From a checkpoint of a small mixture-of-experts model trained on Wikipedia: a shared expert of 256 neurons.
Below are experts of layer 6 (counted from 0) of a mixture-of-experts language model. Rows are named down (a neuron's output weights, with its number) and show model dimensions 0-63. Each number is 128 + 24 x the weight over its row's rms, rounded and kept within 0 to 255. Numbers have three digits each.
Before each expert's rows: a language model's description of what the expert responds to. This comes from a sample of Wikipedia text that the model never trained on.

# expert 49
Description: Periods ending sentences, paragraph breaks after section headings, and decade or year tokens like 1980s, 1942, 2021.
down0:114137145129118146094146132124121155161102154135064118149181116125131127145121132129185128122140135138124152145117122106084133135111164122139087160128128109142120139114128122131139136135131140

# expert 22
Description: Word-final pieces completing adjectives or compound modifiers, mostly technical or product names, such as Orbit-al, Rot-ary, multimed-ia, heavy, electric.
down0:114105114138136167099133135124161096122112140131135124167113102106130171131107137141153103140142113111101095093109135157121116110154102136114126136096135152108121116090103141111109154118120127

# expert 6
Description: Equals signs of wiki section headings and blank-line breaks before headings or infobox sections, plus heading words like See, History, Geography.
down0:130089115150092126168145137133145094112085146160108121115118156107143140118139130133138134146163167147058146160113095111158109133141078164156121105139128153133092070119109145127112135127108119

# expert 36
Description: Prepositions linking people to roles, groups or agents in biographies, e.g. one of, pitcher for, told by, working with, among.
down0:091145098134139117078139168133097132097137157080140159147108141110125132117151111122093120140097111119149149106130115121130107123100128119158120155145136084131131121134095167167142126191099173

# expert 8
Description: Verbs and verb endings of improving, causing or preventing, plus a, of, this after to or for: enhance, stimulated, avoid, establish.
down0:124139113104106129113135093092137137135096125145099141129163117150137113139147149097121102111131141102126133156116145080109135145114124126125114106097164108187092103116203115107131100110191129

# expert 43
Description: Short subword pieces within longer words, often scientific or taxonomic names: aero-dy-namic, Hy-men-ocarpos, phy, yp, car, psych.
down0:110155093122131144115150161110124067128130134114128122120119124154133117106142146150145128152121139167103090101125124122125131136143109099114142146122151116146138161148100148112093103118073095

# expert 10
Description: Sentence-final periods, paragraph breaks after headings or sentences, closing quotes, and colons after include or including that introduce lists.
down0:161126135113120152114125100074077133159127122120158134104099112113155131086143132137121136147121077114159147122138139124135150120112090145157131119108152140148129121148116114106125094127106132

# expert 9
Description: Ordinals, superlatives and determiners before nouns in sports rankings and results, such as first, third place, most, largest, last.
down0:101154121095141141118109117137145088136078117131133050150104119140154136120141121144129078147105114152140100133141102134164110161131107102159084125148139081112121090098165126104166155092136145

# expert 16
Description: Middle or final word pieces inside personal surnames, often foreign, such as Ken in Eskenazi, gent in Nugent, min in Kuzminskas.
down0:106109131141140132137103125132129148132152160126097159121116149110129150143124137076112091143128176169127115116150098138158115097099145102124144125086144146126151098134143165145140130092124075

# expert 29
Description: Abstract nouns and noun suffixes completing a word in expository prose, such as explana-ti-on, mobil-ity, idea, evidence, situation.
down0:090138174125111137150125147133159135078134085095130103181086106123165127125119125126095134123156142147130136087114141160137134115125090105148148163150160148162127092124124149112098134122142140

# expert 56
Description: Final letters of words, often t, s, d, e, as in Universität, Bitcoin, mattresses, plus verbs of wanting, knowing and saying: want, asked, felt.
down0:148127107156127156148122148128150122088115123123108137066143110140152125117145109093089113158128182130123133095139125105147141169170127126134129151140134092128084176091141061141127088125122154

# expert 17
Description: Articles and possessive determiners opening a noun phrase, mostly after verbs or prepositions in institutional histories, such as the, its, their, a.
down0:136110122152134087155108129122116121112147156141124113098099149144124126077131140086148120141160103122141121141139130148118144163111141114110158140126137122104112100122145128128148149135096093

# expert 11
Description: Finite verbs and auxiliaries right after a subject or relative pronoun in narrative prose, such as was, is, has, became, won.
down0:139103089105133122159149123117073080153116118118137124135145153128102141140150124178129148155117095136138125172122141128117114098113106194129128152160094158132126135131140140105091140144123107

# expert 48
Description: Hyphens starting infobox or list lines after line breaks, e.g. "- Colour:", plus compound hyphens and prefixes like mid, non, multi.
down0:113115117180094092087133138167112119125138079109150116127133107121159144146135136088129108149154132130105154144141051146135114145115093144138196116149151107149119142122129137147104182108133116

# expert 24
Description: Prepositions of place or time after a verb or noun, mostly in, plus on, at, during, into, throughout, e.g. caught in, refloated on.
down0:133191161141104138096116123140135127148126159152092129135087127135154167152115147154137152090101162140178178117134112101148129119136113113135080137114162182120127130169117100129115105111140112

# expert 1
Description: The word the, and possessives like his, her, their, its, usually after a preposition: of the poet, called to the bar, in the cell.
down0:124077129143132128085106131123134120114121135151129120144140076134124109163125118140151117101111111148102137091130136128106168142157116121125169101134146129103098163157111145167108145095111082

# expert 55
Description: Number fragments in dates, life spans and measurements, mostly century digits after dashes or parentheses: (1839–19, 18, 01, °, ′.
down0:117118134124136151124101112090141161101165139131147170147098133114118146070129108133086073147130137132124108146153133111129121135067104096148142113106142123133112131143195129133146140137121140